{
  "d_model": 384,
  "d_shared_expert": 192,
  "activation": "squared_reglu",
  "vocab_size": 32768,
  "norm_eps": 1e-05,
  "rope_base": 10000.0,
  "qk_norm": false,
  "parallel_block": false,
  "init_std_o": 0.0217,
  "optimizer": "soap_variant",
  "warmup_steps": 200,
  "seq_len": 1024,
  "z_loss": 0.0001,
  "dataset": "wikipedia_en"
}
Below are experts of layer 7 (counted from 0) of a mixture-of-experts language model. Rows are named router (the router's row for the expert), down (a neuron's output weights, with its number) and show model dimensions 256-319. Each number is 200 + 20 x the weight over its row's rms, rounded and kept within 0 to 999.
After each expert's rows: a language model's description of what the expert responds to. This comes from a sample of Wikipedia text that the model never trained on.

# expert 3
router,195,194,181,219,225,166,185,198,193,179,221,244,189,182,195,212,186,185,148,211,226,191,200,195,177,199,223,216,196,168,187,212,221,218,212,213,184,173,208,182,219,225,175,177,208,200,198,211,197,172,156,183,212,168,208,208,180,201,174,168,232,165,218,189
down0,183,169,199,225,197,195,203,209,221,216,230,195,213,217,248,222,203,216,204,186,195,211,236,228,185,211,171,218,212,241,220,208,208,204,200,194,203,204,231,224,196,193,239,236,195,202,193,208,225,213,192,159,184,186,207,198,179,223,219,221,202,242,202,202
down1,149,212,186,164,214,164,210,208,186,205,189,169,170,221,224,193,194,178,201,215,182,220,136,218,205,172,195,176,234,193,230,194,191,162,221,238,210,263,253,228,178,214,198,208,219,207,182,175,173,213,184,232,207,210,207,213,172,204,222,192,200,176,198,199
down2,200,215,216,176,165,236,172,201,225,213,200,176,215,199,165,196,190,210,186,177,171,198,213,215,191,225,188,188,172,221,200,220,221,206,181,204,196,172,192,206,245,159,223,164,218,212,211,171,185,190,160,215,170,193,218,187,203,220,202,202,197,177,219,186
down3,182,219,188,221,217,191,201,231,173,235,219,200,201,204,215,193,220,226,249,209,206,197,204,220,222,184,210,198,194,187,183,182,185,208,198,191,168,262,172,204,184,203,186,193,245,166,219,195,222,190,187,195,216,189,218,197,204,235,187,195,239,200,203,189
down4,214,209,197,202,204,216,211,184,190,212,217,208,199,215,184,258,225,204,220,210,188,170,167,207,166,187,202,176,195,225,178,189,248,231,192,186,184,206,193,200,211,183,181,168,231,188,194,198,198,233,180,186,208,217,217,189,197,206,217,226,189,199,232,193
down5,181,202,175,235,203,228,218,169,195,178,214,200,220,177,174,193,217,206,190,167,207,222,175,166,201,227,226,200,184,215,130,183,162,250,190,220,185,190,214,190,206,200,204,206,210,208,189,202,199,224,216,200,244,201,209,155,229,196,180,183,168,249,182,198
down6,153,172,182,166,196,230,197,231,233,216,229,177,193,203,187,195,159,194,211,168,213,201,201,177,234,226,198,215,230,176,190,166,187,220,210,158,182,227,213,197,188,192,211,199,229,180,229,177,171,196,213,209,165,251,194,225,210,203,181,179,191,203,202,179
down7,213,195,204,194,200,163,212,191,179,205,165,225,238,213,165,220,183,221,194,196,185,196,218,196,228,212,173,225,172,205,178,202,204,191,192,187,233,201,182,189,176,197,226,213,211,180,196,227,215,181,201,181,231,182,187,187,165,224,194,203,167,219,200,217
down8,205,228,185,198,179,180,183,189,198,192,227,198,209,178,217,204,252,241,178,194,214,231,168,184,215,173,187,221,229,206,208,172,194,208,190,209,215,191,220,204,228,211,172,191,238,215,191,209,217,227,184,226,213,182,198,191,203,197,205,174,216,202,222,200
down9,222,173,161,235,179,183,165,176,184,215,217,211,193,178,209,202,215,192,248,203,189,182,200,173,216,237,174,205,243,179,183,234,194,202,215,202,195,201,200,212,172,212,201,227,226,216,194,207,187,172,225,223,180,240,203,222,239,182,250,231,212,155,198,210
down10,204,183,203,211,192,164,215,208,183,196,243,235,234,221,219,225,162,195,225,222,158,214,198,195,184,224,195,198,213,186,214,201,210,192,198,166,203,201,175,173,205,200,248,178,205,203,201,189,219,173,195,155,214,221,175,173,181,188,182,192,215,175,178,214
down11,197,183,203,178,210,230,213,210,193,228,231,198,243,161,238,201,220,166,195,191,220,193,221,184,208,187,206,229,208,216,184,226,213,178,191,178,228,210,203,238,175,215,208,194,248,188,185,205,186,197,214,192,241,202,227,180,229,226,183,220,208,209,202,215
It responds to: Content verbs and nouns after to or a subject in biographies and politics, such as played, election, replace, competed, born.

# expert 10
router,205,184,199,205,216,200,167,210,227,214,183,188,205,199,224,192,179,207,204,211,204,200,199,201,217,225,186,215,192,224,200,199,179,191,209,181,236,172,216,176,196,215,210,218,173,200,213,208,175,179,198,204,191,183,204,186,176,207,207,205,205,213,206,194
down1,223,191,189,216,225,226,201,228,184,193,179,203,200,201,207,189,177,214,221,245,234,229,201,172,225,164,195,201,190,178,180,198,184,218,188,169,162,238,214,162,209,229,186,196,206,206,205,213,201,188,205,220,202,204,212,204,159,171,195,161,175,211,192,195
down2,219,187,214,223,185,183,208,207,203,201,206,165,195,201,200,185,219,193,207,155,209,214,207,215,216,178,202,188,227,198,157,227,207,229,196,237,197,230,238,181,209,166,236,195,190,188,212,199,211,223,208,233,219,196,195,155,202,233,173,173,204,179,188,221
down3,162,190,219,213,237,205,177,180,212,200,195,174,175,191,218,188,189,181,212,148,196,210,208,225,198,210,179,192,177,214,215,185,209,224,220,235,201,197,183,161,219,193,199,212,190,209,220,181,190,176,185,218,178,209,129,208,182,186,195,210,218,189,219,154
down4,203,164,190,163,220,190,211,170,212,223,185,172,213,217,196,179,212,205,191,212,187,216,227,183,209,211,210,213,168,237,193,194,176,215,230,218,181,230,162,169,183,181,210,193,199,199,187,202,151,199,213,177,200,215,176,190,206,189,214,217,205,159,193,175
down5,201,178,190,164,210,215,195,214,196,231,201,201,179,215,228,199,192,200,204,178,184,188,161,221,209,211,202,156,208,208,216,208,199,234,209,163,206,232,156,201,187,215,184,217,226,184,219,207,211,173,176,214,226,227,222,216,197,218,216,188,213,169,238,215
down6,206,212,234,200,177,212,179,182,225,184,208,161,177,219,196,201,187,217,194,189,212,210,182,216,180,204,213,207,219,240,225,214,189,190,218,152,220,192,213,150,248,183,213,191,202,217,186,186,193,161,154,210,233,214,169,187,209,208,185,206,192,245,203,198
down7,202,181,196,209,193,183,192,186,232,198,170,210,223,208,182,194,203,189,208,198,200,194,199,203,186,178,175,218,200,209,239,159,158,193,225,207,160,186,192,247,194,206,214,219,191,209,185,213,226,212,186,203,233,197,223,208,214,189,214,234,223,209,232,188
down8,202,159,214,238,234,235,240,177,209,205,191,176,183,189,189,207,233,211,204,169,204,218,204,228,184,199,205,195,177,236,210,189,215,192,192,197,245,180,175,201,194,193,175,182,182,207,208,187,231,198,186,212,191,170,194,170,148,186,167,192,190,234,226,198
down9,177,188,178,224,214,207,200,213,216,188,161,192,171,209,198,185,213,186,212,204,196,171,190,241,172,205,213,234,201,199,207,209,210,203,189,205,183,184,195,190,218,202,205,216,208,190,216,210,153,214,196,241,184,190,190,225,193,215,237,233,188,186,193,199
down10,184,204,191,213,207,249,208,195,212,207,224,221,181,157,206,232,211,240,210,217,194,222,168,222,204,210,215,209,214,188,225,189,250,220,217,167,226,212,228,188,233,205,185,171,231,172,203,229,193,214,223,169,172,171,209,196,182,200,179,206,227,185,262,178
down11,175,228,203,194,212,229,161,206,255,205,210,216,195,181,191,195,184,201,214,186,175,195,200,156,178,198,188,185,219,198,205,188,159,206,191,186,173,166,187,232,224,148,223,216,195,213,184,200,201,190,193,158,192,202,168,205,201,200,225,187,185,196,190,216
down12,184,172,192,214,199,235,240,203,151,172,178,202,215,210,193,228,248,215,198,212,208,222,216,187,166,201,197,213,203,206,210,194,171,201,199,158,228,239,205,212,160,198,201,179,232,161,213,216,198,218,200,215,161,177,199,191,205,181,206,152,209,200,205,219
It responds to: Articles and possessives before a noun (a, an, the, his, their, 's) and pipe separators between table cells.

# expert 20
router,203,192,193,235,223,238,201,186,195,193,198,162,220,220,191,195,199,204,195,203,201,205,230,180,192,204,197,142,210,169,201,190,184,198,203,183,189,182,199,245,188,262,204,216,205,196,180,205,193,212,220,202,187,205,225,199,192,207,180,223,208,215,194,211
down1,172,221,241,210,174,227,209,213,171,174,190,186,211,165,200,189,221,196,195,177,235,215,189,180,170,187,178,208,190,196,170,182,199,166,208,215,210,179,207,179,215,201,250,177,183,178,202,191,191,166,208,194,233,196,168,197,191,188,189,207,179,196,214,195
down2,202,198,203,168,236,162,220,208,193,213,185,159,196,234,195,172,150,183,181,213,193,189,187,174,252,193,245,228,185,214,190,189,181,179,243,204,185,196,236,223,211,185,153,220,158,223,201,195,206,177,210,205,182,204,200,216,215,206,187,181,141,154,187,213
down3,216,217,211,165,199,237,218,192,218,204,218,196,172,201,184,191,216,185,211,221,196,182,187,203,199,234,196,189,212,166,199,253,251,191,202,172,194,217,215,233,201,191,181,250,221,201,167,177,179,198,187,198,171,199,204,210,210,207,216,229,246,196,210,221
down4,218,217,194,243,225,176,197,186,180,206,210,196,218,203,207,194,199,202,186,222,226,208,213,188,232,167,198,231,197,206,155,190,176,205,189,198,182,191,157,181,206,211,158,199,181,217,206,246,238,164,154,195,208,173,214,201,200,191,226,201,184,206,230,233
down5,185,197,232,203,238,204,200,156,220,191,223,208,206,214,170,210,221,185,208,187,200,194,167,192,172,208,208,220,205,178,229,180,248,154,234,171,186,175,198,218,201,229,233,167,224,188,168,199,185,188,233,195,182,200,163,196,205,169,174,182,209,211,187,217
down6,220,197,179,201,185,193,224,214,191,225,218,217,227,199,223,201,195,219,178,183,138,221,240,222,217,212,218,209,209,215,192,202,214,218,184,240,204,198,229,197,213,187,201,181,159,233,226,177,164,187,202,195,216,222,223,175,192,170,177,175,176,142,209,161
down7,206,161,193,195,217,188,244,204,203,206,168,184,179,209,221,199,160,204,211,211,174,185,176,228,210,215,192,196,206,235,174,209,210,213,152,226,189,204,205,189,178,217,169,191,211,195,192,200,185,160,203,198,219,207,192,235,180,238,203,190,212,217,191,221
down8,202,197,206,198,201,204,214,167,238,206,207,180,219,196,212,190,202,176,195,245,207,188,198,201,177,200,177,231,186,169,211,191,212,226,181,219,189,206,174,205,200,210,213,155,208,189,201,160,222,219,210,221,213,203,186,214,198,195,195,224,247,203,205,219
down9,243,205,201,221,186,196,188,190,228,195,226,178,205,189,171,227,184,165,230,204,193,216,241,180,186,207,183,205,183,221,221,216,210,180,225,180,189,211,205,217,219,213,208,221,215,214,182,184,215,188,230,179,186,201,209,208,235,198,166,206,192,206,166,186
down10,192,239,181,203,191,221,176,172,214,202,218,225,176,231,158,201,210,223,221,183,209,218,170,186,192,193,222,207,162,213,170,192,198,184,188,178,228,186,167,158,217,178,180,173,205,200,190,207,210,178,185,224,214,175,177,193,189,232,190,211,214,211,189,205
down11,177,202,196,198,206,200,190,199,194,174,225,174,199,181,177,234,187,203,204,196,197,207,192,189,185,199,218,179,187,183,207,216,186,217,226,220,194,190,199,179,204,225,232,156,195,166,190,167,205,213,189,224,222,239,198,219,201,190,199,203,194,189,193,224
down12,195,232,183,198,208,211,231,227,205,201,215,228,177,190,203,214,228,209,156,211,181,193,174,213,207,195,166,185,236,226,220,226,216,216,187,238,182,227,226,203,172,198,190,191,181,219,215,187,173,179,211,210,225,202,223,216,177,230,230,216,244,174,229,223
It responds to: Verbs like was, been, became, announced, passive by, and line-initial dashes or pipes starting list items and table rows.

# expert 11
router,196,203,196,185,197,169,205,215,215,191,205,209,267,199,166,183,182,263,192,233,195,189,177,188,237,210,192,194,197,181,198,200,239,209,193,212,222,202,163,220,205,198,189,213,194,185,206,211,201,207,235,208,230,188,195,203,188,191,181,166,211,248,190,210
down1,198,233,212,172,211,203,175,177,204,228,157,204,187,178,193,203,208,211,218,200,171,213,223,218,208,196,188,220,186,210,201,222,197,234,231,179,162,199,212,166,228,179,166,203,187,200,182,212,178,200,184,182,204,208,201,223,196,203,200,212,204,209,180,253
down2,248,216,189,183,225,185,191,257,193,245,192,194,190,179,204,208,202,189,183,157,172,200,191,234,210,215,233,187,166,234,186,228,202,201,232,135,203,177,218,165,214,183,193,194,165,222,182,161,223,234,172,224,204,163,194,216,170,209,144,200,178,202,191,203
down3,179,211,176,203,187,213,206,187,225,186,212,194,206,208,213,209,217,226,173,202,190,184,168,240,163,187,201,222,206,219,212,172,209,210,225,185,217,206,218,210,208,237,212,240,209,187,237,203,186,189,207,231,188,200,234,201,181,227,191,177,203,206,200,224
down4,224,205,199,226,220,236,170,189,198,203,212,179,210,220,202,259,199,180,196,171,206,171,192,211,199,160,184,217,219,206,184,234,165,162,216,191,204,197,247,219,144,212,204,189,208,209,232,187,190,217,223,217,203,180,161,193,198,223,204,197,221,193,242,146
down5,201,239,205,194,167,170,213,200,173,227,236,149,210,217,221,199,223,163,179,196,199,191,204,196,202,202,175,201,185,188,178,153,143,220,194,196,211,207,200,187,219,205,195,244,175,238,179,185,227,196,190,240,194,189,213,225,197,235,182,244,223,227,187,194
down6,213,179,202,214,214,206,195,203,155,208,215,237,205,220,219,212,245,194,214,180,219,221,206,209,179,216,184,225,203,159,200,200,204,188,214,208,193,197,176,216,178,203,222,231,184,189,151,201,245,178,205,207,254,256,217,172,196,205,222,210,244,254,163,224
down7,204,172,199,192,191,217,214,216,234,200,208,207,225,207,208,199,215,179,167,178,147,222,210,194,191,159,209,203,240,219,193,181,221,187,174,212,185,171,192,156,234,235,165,179,213,170,186,207,208,159,175,198,207,214,175,200,235,235,207,205,165,196,169,137
down8,218,229,195,200,193,182,172,241,197,189,230,220,213,205,209,224,201,243,206,200,192,206,153,183,186,187,204,195,194,185,145,155,180,184,206,194,195,193,175,210,227,162,167,199,203,197,190,242,240,174,214,194,223,219,222,187,185,215,233,188,180,218,207,217
down9,200,212,190,204,181,227,187,223,244,208,188,183,217,207,211,216,207,230,201,210,207,208,225,199,210,203,216,174,202,242,214,214,213,216,191,219,199,198,217,203,225,183,230,203,195,220,203,177,208,225,225,201,195,185,225,205,145,185,198,190,197,192,165,203
down10,201,182,192,209,196,215,180,207,209,199,213,221,183,174,193,222,193,222,218,225,193,209,239,182,193,218,219,199,218,200,198,231,187,197,178,216,201,209,186,211,223,196,208,201,228,187,192,183,183,223,216,218,208,179,168,175,219,210,209,185,207,178,168,210
down11,211,225,226,186,240,220,204,213,149,203,195,203,200,190,197,169,197,233,195,204,178,168,177,184,185,201,179,224,178,182,187,185,208,190,198,176,186,191,205,228,214,176,213,201,193,179,200,199,186,195,218,199,188,173,222,220,239,175,212,243,216,169,220,198
down12,192,227,238,205,175,154,177,188,191,149,209,189,225,205,220,185,185,205,195,220,186,226,202,194,198,182,200,207,181,184,215,154,205,197,178,176,201,212,201,211,207,201,195,158,200,215,195,193,206,198,189,196,195,207,223,199,194,201,238,230,180,226,217,171
It responds to: Possessive 's, nationality adjectives and name endings in titles and proper names, such as School, American, ford, ley.

# expert 5
router,200,202,188,214,167,165,168,216,153,182,203,220,190,190,214,190,203,189,212,158,209,191,190,191,189,154,204,209,209,192,204,199,217,209,203,217,218,205,190,173,218,186,195,195,202,228,189,186,174,216,219,206,197,206,216,163,190,218,234,180,195,204,224,215
down1,176,243,197,199,197,193,217,195,208,200,179,214,214,204,172,164,185,202,176,229,183,214,184,208,199,198,196,213,188,214,192,180,210,205,178,195,201,197,216,161,203,231,214,156,204,193,216,170,222,192,216,200,197,206,206,199,192,180,190,232,189,198,225,213
down2,203,213,161,185,147,183,188,188,178,219,187,173,226,206,188,211,197,210,189,181,178,189,199,191,204,228,175,212,206,238,165,200,226,177,211,169,189,223,244,200,197,191,179,214,198,187,173,174,207,200,224,177,229,205,203,229,173,194,216,212,149,203,194,222
down3,208,210,185,199,227,187,192,189,227,186,211,197,207,209,234,193,182,216,225,217,172,187,232,192,217,239,218,189,208,215,220,197,185,220,166,192,202,180,213,183,194,205,153,196,223,217,234,203,220,200,176,196,204,236,195,212,189,200,212,237,170,192,179,179
down4,171,208,187,229,201,158,198,168,207,202,200,207,202,178,218,194,154,217,193,200,198,218,202,193,243,209,223,231,197,203,221,211,218,216,191,184,178,176,263,211,221,225,189,196,206,171,204,211,198,224,201,173,194,182,194,217,192,218,191,214,185,197,186,192
down5,209,181,194,173,208,219,192,196,172,199,182,207,184,173,195,179,213,205,196,167,203,201,218,217,172,206,163,179,222,219,177,211,230,186,215,198,201,194,192,188,232,177,204,180,196,217,202,215,205,204,212,188,227,210,204,222,192,176,225,212,160,196,219,225
down6,211,196,195,229,174,192,191,226,188,197,181,215,210,210,184,219,221,207,201,204,188,204,190,204,160,199,189,178,216,203,190,227,223,197,207,206,210,180,193,206,210,172,169,221,195,210,222,215,209,220,205,180,198,175,236,182,196,189,204,234,185,174,176,238
down7,182,187,193,182,240,250,200,219,196,194,202,221,193,203,221,202,197,229,197,223,204,207,181,151,195,214,203,239,204,222,215,228,202,229,205,242,222,168,180,214,198,209,217,185,223,173,216,219,222,218,177,208,239,220,183,215,222,173,216,232,165,179,194,198
down8,204,227,205,208,183,208,194,202,197,202,158,197,212,193,219,203,239,229,190,208,191,188,204,220,197,189,199,214,194,213,189,160,175,196,207,194,200,207,218,215,168,205,218,200,180,194,157,194,190,239,241,206,214,228,224,184,236,186,190,243,185,208,173,205
down9,213,181,195,214,201,217,176,196,198,217,216,188,216,171,141,187,186,177,204,224,225,217,219,199,235,176,223,192,215,162,202,205,205,214,198,212,184,211,178,191,210,240,145,209,202,189,190,232,215,195,170,205,191,230,197,221,176,197,202,182,180,222,224,172
down10,148,210,199,201,234,208,181,228,197,211,223,211,187,178,197,163,177,190,222,222,173,186,260,197,197,204,165,193,212,224,211,160,212,171,204,203,192,164,248,187,199,187,184,208,186,200,213,195,202,180,215,232,167,205,171,187,197,191,160,185,184,226,199,196
down11,170,176,178,209,202,220,233,195,185,177,180,211,218,243,209,184,171,196,217,234,169,190,207,178,200,213,170,185,221,187,197,202,180,175,220,212,190,181,197,192,221,215,211,216,199,164,164,209,174,182,159,187,184,186,175,196,220,204,231,223,204,209,175,194
down12,169,186,210,161,205,224,219,201,174,213,217,221,169,197,210,203,220,197,228,228,197,177,199,216,212,201,213,158,213,237,199,226,179,169,223,203,210,190,163,182,208,199,169,183,242,210,190,202,203,181,183,208,190,176,180,178,222,215,220,178,233,169,185,223
It responds to: Mid-word fragments in species lists and scientific names, such as idae, am, ag, Genus, Subgenera, plus some prose connectives.

# expert 21
router,168,260,214,198,190,219,182,200,200,225,199,201,208,224,179,207,149,188,213,213,228,183,158,202,210,223,216,216,158,223,221,193,186,174,205,200,234,188,208,162,218,205,179,193,218,201,197,216,204,188,199,197,197,198,184,187,190,212,163,192,206,221,175,176
down1,167,177,184,218,206,211,216,227,215,185,196,216,207,178,175,200,203,233,158,205,216,203,190,212,200,218,222,185,187,183,189,236,220,200,159,206,198,209,161,187,158,206,221,228,201,206,191,218,223,207,202,207,200,173,189,222,189,232,181,206,174,189,215,192
down2,217,184,209,205,203,190,201,203,216,176,185,181,175,238,220,213,189,209,150,182,191,177,203,178,196,214,186,179,185,183,228,175,196,200,189,195,234,189,194,187,209,207,195,217,197,225,194,216,238,131,208,179,210,180,214,190,185,197,193,201,213,199,167,238
down3,200,231,235,193,221,188,234,196,206,227,159,209,190,187,198,193,267,191,183,207,175,189,171,188,193,180,218,165,179,214,200,174,187,220,186,212,199,207,195,201,171,195,186,202,186,236,228,221,209,214,203,216,211,208,197,200,173,176,150,207,162,179,244,174
down4,230,192,209,197,188,222,185,190,205,181,200,197,211,202,229,197,186,186,209,198,201,198,215,196,179,155,214,201,165,210,217,239,221,210,186,214,194,193,222,227,200,210,227,206,213,192,171,175,163,193,219,192,191,207,202,173,237,207,204,214,188,232,221,194
down5,190,165,204,171,172,169,226,194,194,193,203,219,230,184,196,177,184,201,230,233,209,186,214,206,188,153,200,185,210,154,224,201,174,222,222,180,157,183,200,186,194,214,194,185,243,199,193,204,199,220,189,189,199,196,167,227,206,192,215,232,179,206,259,197
down6,223,228,208,177,194,230,212,180,191,199,167,205,179,194,196,200,208,215,211,216,170,196,210,207,190,173,193,231,200,206,198,243,190,201,228,219,201,199,237,213,195,203,177,205,224,229,187,214,152,214,174,208,222,202,228,169,159,197,248,235,208,225,207,245
down7,188,218,228,170,213,212,186,219,204,174,210,242,191,184,187,181,175,206,192,223,214,167,219,185,197,206,216,190,188,217,225,178,227,211,196,208,180,221,194,173,238,181,203,212,230,188,205,197,190,155,230,206,227,185,200,256,192,203,224,190,201,215,228,195
down8,218,184,199,210,227,212,187,188,188,231,190,215,178,198,189,218,147,222,181,198,181,219,201,205,214,202,202,231,181,214,223,187,199,214,226,190,213,203,180,201,228,229,225,170,210,180,207,179,199,171,196,210,191,193,194,198,205,225,203,204,179,220,196,203
down9,190,192,223,204,235,223,241,167,183,174,198,187,196,160,175,190,209,193,197,206,212,151,184,196,203,187,204,214,195,215,187,224,213,215,211,218,171,214,218,214,237,217,196,219,226,183,174,206,206,204,205,194,192,233,210,181,182,204,217,201,243,193,173,175
down10,199,215,233,201,209,232,215,157,174,197,213,187,196,207,198,211,216,197,156,217,186,188,213,193,207,225,209,223,229,208,177,188,211,157,179,184,247,209,216,193,219,212,192,216,208,220,209,188,202,176,207,225,177,236,196,206,186,237,160,214,194,207,232,174
down11,206,186,199,158,186,195,219,160,202,161,201,221,171,199,207,182,182,202,211,180,206,192,212,212,240,214,211,210,173,238,163,216,181,200,189,180,240,195,210,182,224,178,186,202,197,207,171,223,180,188,219,204,178,189,177,205,182,154,184,204,198,189,198,197
down12,164,161,198,182,201,213,202,194,208,194,190,174,191,180,213,208,205,200,194,188,166,218,212,187,200,245,176,181,204,182,177,207,222,210,189,204,178,225,190,152,202,204,171,227,222,212,177,224,193,184,197,211,205,148,196,174,221,218,189,214,203,205,177,204
It responds to: First names, surnames and name fragments in rosters, results and credit lists, such as Carlos, Henry, Miller, Montgomery.

# expert 9
router,176,231,213,179,232,200,224,185,213,177,190,230,205,204,176,193,184,223,206,260,194,159,167,208,194,190,181,177,204,195,194,192,188,212,202,214,155,183,238,235,216,192,214,173,211,197,196,196,198,223,213,215,175,174,180,215,202,237,198,185,222,192,180,210
down0,226,202,212,228,204,160,201,195,263,157,208,191,212,201,202,198,190,162,169,194,217,202,185,196,178,187,214,202,158,200,210,186,183,243,194,214,207,191,176,219,176,196,208,182,246,232,212,236,191,190,200,195,219,240,193,208,220,180,191,175,205,224,235,177
down1,160,203,202,163,175,188,213,206,173,196,193,166,172,211,175,252,217,203,216,156,210,183,208,203,181,227,203,203,209,191,205,185,185,185,206,201,204,213,175,225,201,214,180,205,232,208,219,178,198,211,181,198,245,200,224,152,206,170,208,246,214,193,198,189
down2,232,208,199,205,202,227,224,224,207,200,177,208,199,218,216,187,223,180,208,176,221,200,178,211,176,190,203,199,165,193,223,178,226,239,197,214,204,174,211,201,222,183,206,167,215,210,188,206,204,177,205,189,184,215,190,219,185,161,183,189,215,179,192,203
down3,180,224,192,185,241,184,202,231,200,197,218,193,189,207,214,233,209,219,184,155,214,187,212,217,205,192,202,200,185,215,186,185,183,206,214,206,223,213,205,188,221,184,191,205,210,190,227,222,147,177,207,227,196,161,212,230,203,225,200,187,206,178,153,173
down4,225,199,190,222,225,224,210,203,171,183,175,188,207,185,211,193,174,198,209,211,193,181,201,194,205,188,184,209,210,201,193,172,209,176,177,186,190,211,225,210,213,225,222,186,203,209,197,208,170,188,208,198,174,214,182,193,181,196,211,221,173,203,162,189
down5,234,191,211,200,171,212,195,195,183,185,191,194,203,226,190,192,235,186,159,187,220,208,238,197,205,197,207,192,235,197,217,218,240,179,213,178,215,196,178,187,221,233,217,184,158,190,187,178,214,207,211,208,157,210,197,178,196,214,207,164,175,235,192,186
down6,223,177,183,201,209,209,181,185,177,214,210,204,231,218,197,196,197,235,197,184,205,207,191,171,188,202,230,191,207,191,193,229,203,216,209,220,216,228,233,177,221,227,145,172,171,199,227,186,191,170,215,198,224,180,193,186,196,227,214,190,190,199,213,180
down7,190,187,184,190,223,198,170,248,217,196,211,180,202,184,202,195,184,187,190,165,219,187,198,222,205,220,189,189,203,190,204,218,183,164,219,193,188,209,219,201,207,203,217,197,189,197,189,199,203,211,159,206,178,206,192,228,217,209,215,216,218,218,229,227
down8,225,205,201,193,173,212,195,179,226,187,193,206,209,203,227,190,216,207,186,218,211,220,207,218,201,190,211,178,176,221,211,203,206,238,218,228,207,222,196,208,165,198,203,177,196,201,204,201,230,162,191,233,186,182,196,213,191,211,168,185,212,206,210,213
down9,219,229,224,188,197,204,203,202,213,198,178,206,212,190,190,197,208,214,209,205,191,183,238,240,233,223,202,196,214,208,204,145,213,203,206,185,195,207,189,200,178,187,163,229,221,163,190,188,196,207,191,194,190,195,223,181,191,158,222,207,213,217,190,207
down10,222,228,191,207,156,184,192,183,199,156,154,225,188,162,210,194,156,162,205,170,203,204,196,211,222,246,212,187,180,201,217,192,204,211,205,224,182,196,198,197,170,198,194,199,188,214,179,228,201,190,214,183,185,210,195,220,177,212,176,224,212,188,179,207
down11,222,205,201,182,175,201,208,208,188,189,192,217,200,186,207,199,185,195,199,185,201,207,219,232,200,167,222,185,206,193,203,190,192,209,173,204,207,179,201,227,224,201,216,214,177,199,216,204,256,209,196,215,203,162,197,219,201,172,217,196,188,213,238,231
It responds to: Pipes and role nouns in sports, election and demographic tables, such as team, player, Party, member, °N, semicolons in stat lines.

# expert 6
router,175,193,170,200,201,209,182,200,200,204,145,186,178,186,184,205,219,191,228,190,186,207,219,158,200,241,167,230,229,196,183,192,195,200,185,210,192,229,211,149,200,190,183,179,186,203,205,194,199,186,172,199,204,204,168,215,168,208,236,242,190,184,226,212
down0,207,177,170,183,189,213,238,223,199,161,200,192,201,190,181,200,225,183,164,210,232,182,200,180,195,183,162,227,168,179,173,147,182,172,214,221,224,219,161,185,178,189,208,171,179,228,199,189,182,188,177,185,218,194,164,235,188,197,187,181,204,183,183,199
down1,192,204,201,204,193,219,203,208,224,217,187,180,215,214,212,194,193,167,213,189,225,210,220,172,209,176,163,181,189,205,198,181,179,212,194,205,220,188,232,199,214,193,188,201,173,181,192,222,210,189,206,171,187,191,211,230,192,181,141,163,187,186,228,210
down2,233,210,218,186,209,181,231,197,179,175,212,187,164,182,199,207,231,198,210,192,160,184,196,201,214,181,193,162,195,196,224,189,220,206,184,176,224,201,223,213,163,223,222,247,239,223,228,203,182,157,223,188,193,206,206,181,189,149,213,211,216,157,188,187
down3,166,200,183,166,188,208,227,205,218,166,219,196,158,191,192,191,198,192,210,170,180,193,192,162,198,199,207,198,185,242,196,204,174,155,219,206,234,210,188,183,219,193,152,220,203,164,162,183,222,209,233,201,202,201,171,204,195,206,199,209,200,208,214,197
down4,207,223,156,167,208,220,163,237,206,161,223,206,206,231,178,203,214,185,210,185,198,186,254,190,228,202,202,166,185,198,186,202,170,219,173,205,226,172,187,209,210,232,169,188,209,235,210,197,188,171,231,192,205,223,173,173,225,202,228,216,203,192,202,161
down5,208,166,186,181,162,187,191,217,215,200,210,243,221,195,221,205,219,201,190,198,209,188,202,213,194,184,213,156,183,219,208,200,206,210,179,213,189,182,219,200,200,198,198,194,172,199,168,208,221,205,224,195,227,206,190,180,214,184,176,216,172,193,196,155
down6,191,224,191,202,203,218,217,216,152,170,176,186,201,215,226,195,199,198,226,190,189,203,211,237,218,216,210,172,145,232,186,191,208,181,209,247,210,201,226,208,229,217,183,189,208,221,215,198,213,232,203,222,211,221,208,220,171,180,238,205,225,199,220,195
down7,220,199,205,220,220,195,198,198,202,175,158,199,181,212,223,212,210,195,220,217,186,174,232,217,203,191,204,205,200,214,193,236,219,183,248,191,206,179,186,210,235,181,222,195,153,191,209,209,222,187,208,211,213,201,170,193,178,226,192,221,197,203,209,213
down8,204,206,207,212,172,178,184,196,240,211,207,208,211,193,197,172,237,171,200,194,187,180,200,189,204,242,166,189,203,229,202,219,173,196,234,192,199,206,189,163,171,200,176,218,211,167,212,222,164,165,206,197,207,191,200,191,183,205,188,168,186,213,195,223
down9,209,190,181,182,219,211,216,182,260,206,195,227,220,200,195,171,168,168,190,201,196,183,206,224,169,187,174,207,183,200,172,255,180,211,210,198,223,191,169,230,183,210,188,196,201,208,181,187,202,213,243,172,170,170,207,213,175,213,199,191,179,211,170,212
down10,197,183,224,182,210,225,230,144,206,191,193,193,185,207,219,178,196,197,177,181,242,200,183,193,211,190,250,231,223,256,221,227,220,181,179,186,205,206,178,174,181,192,221,222,199,179,166,217,191,178,206,183,209,202,164,204,178,189,176,216,231,155,167,199
down11,179,195,212,247,194,181,210,201,179,201,203,190,232,209,239,168,219,207,210,226,219,199,216,238,202,219,181,179,262,202,164,189,196,180,211,186,205,188,235,207,225,193,180,222,210,189,221,203,199,189,180,174,180,154,209,220,182,213,197,199,204,203,213,196
It responds to: First pieces of split words and names, mostly single capital letters such as A, K, S, plus prepositions like of, by.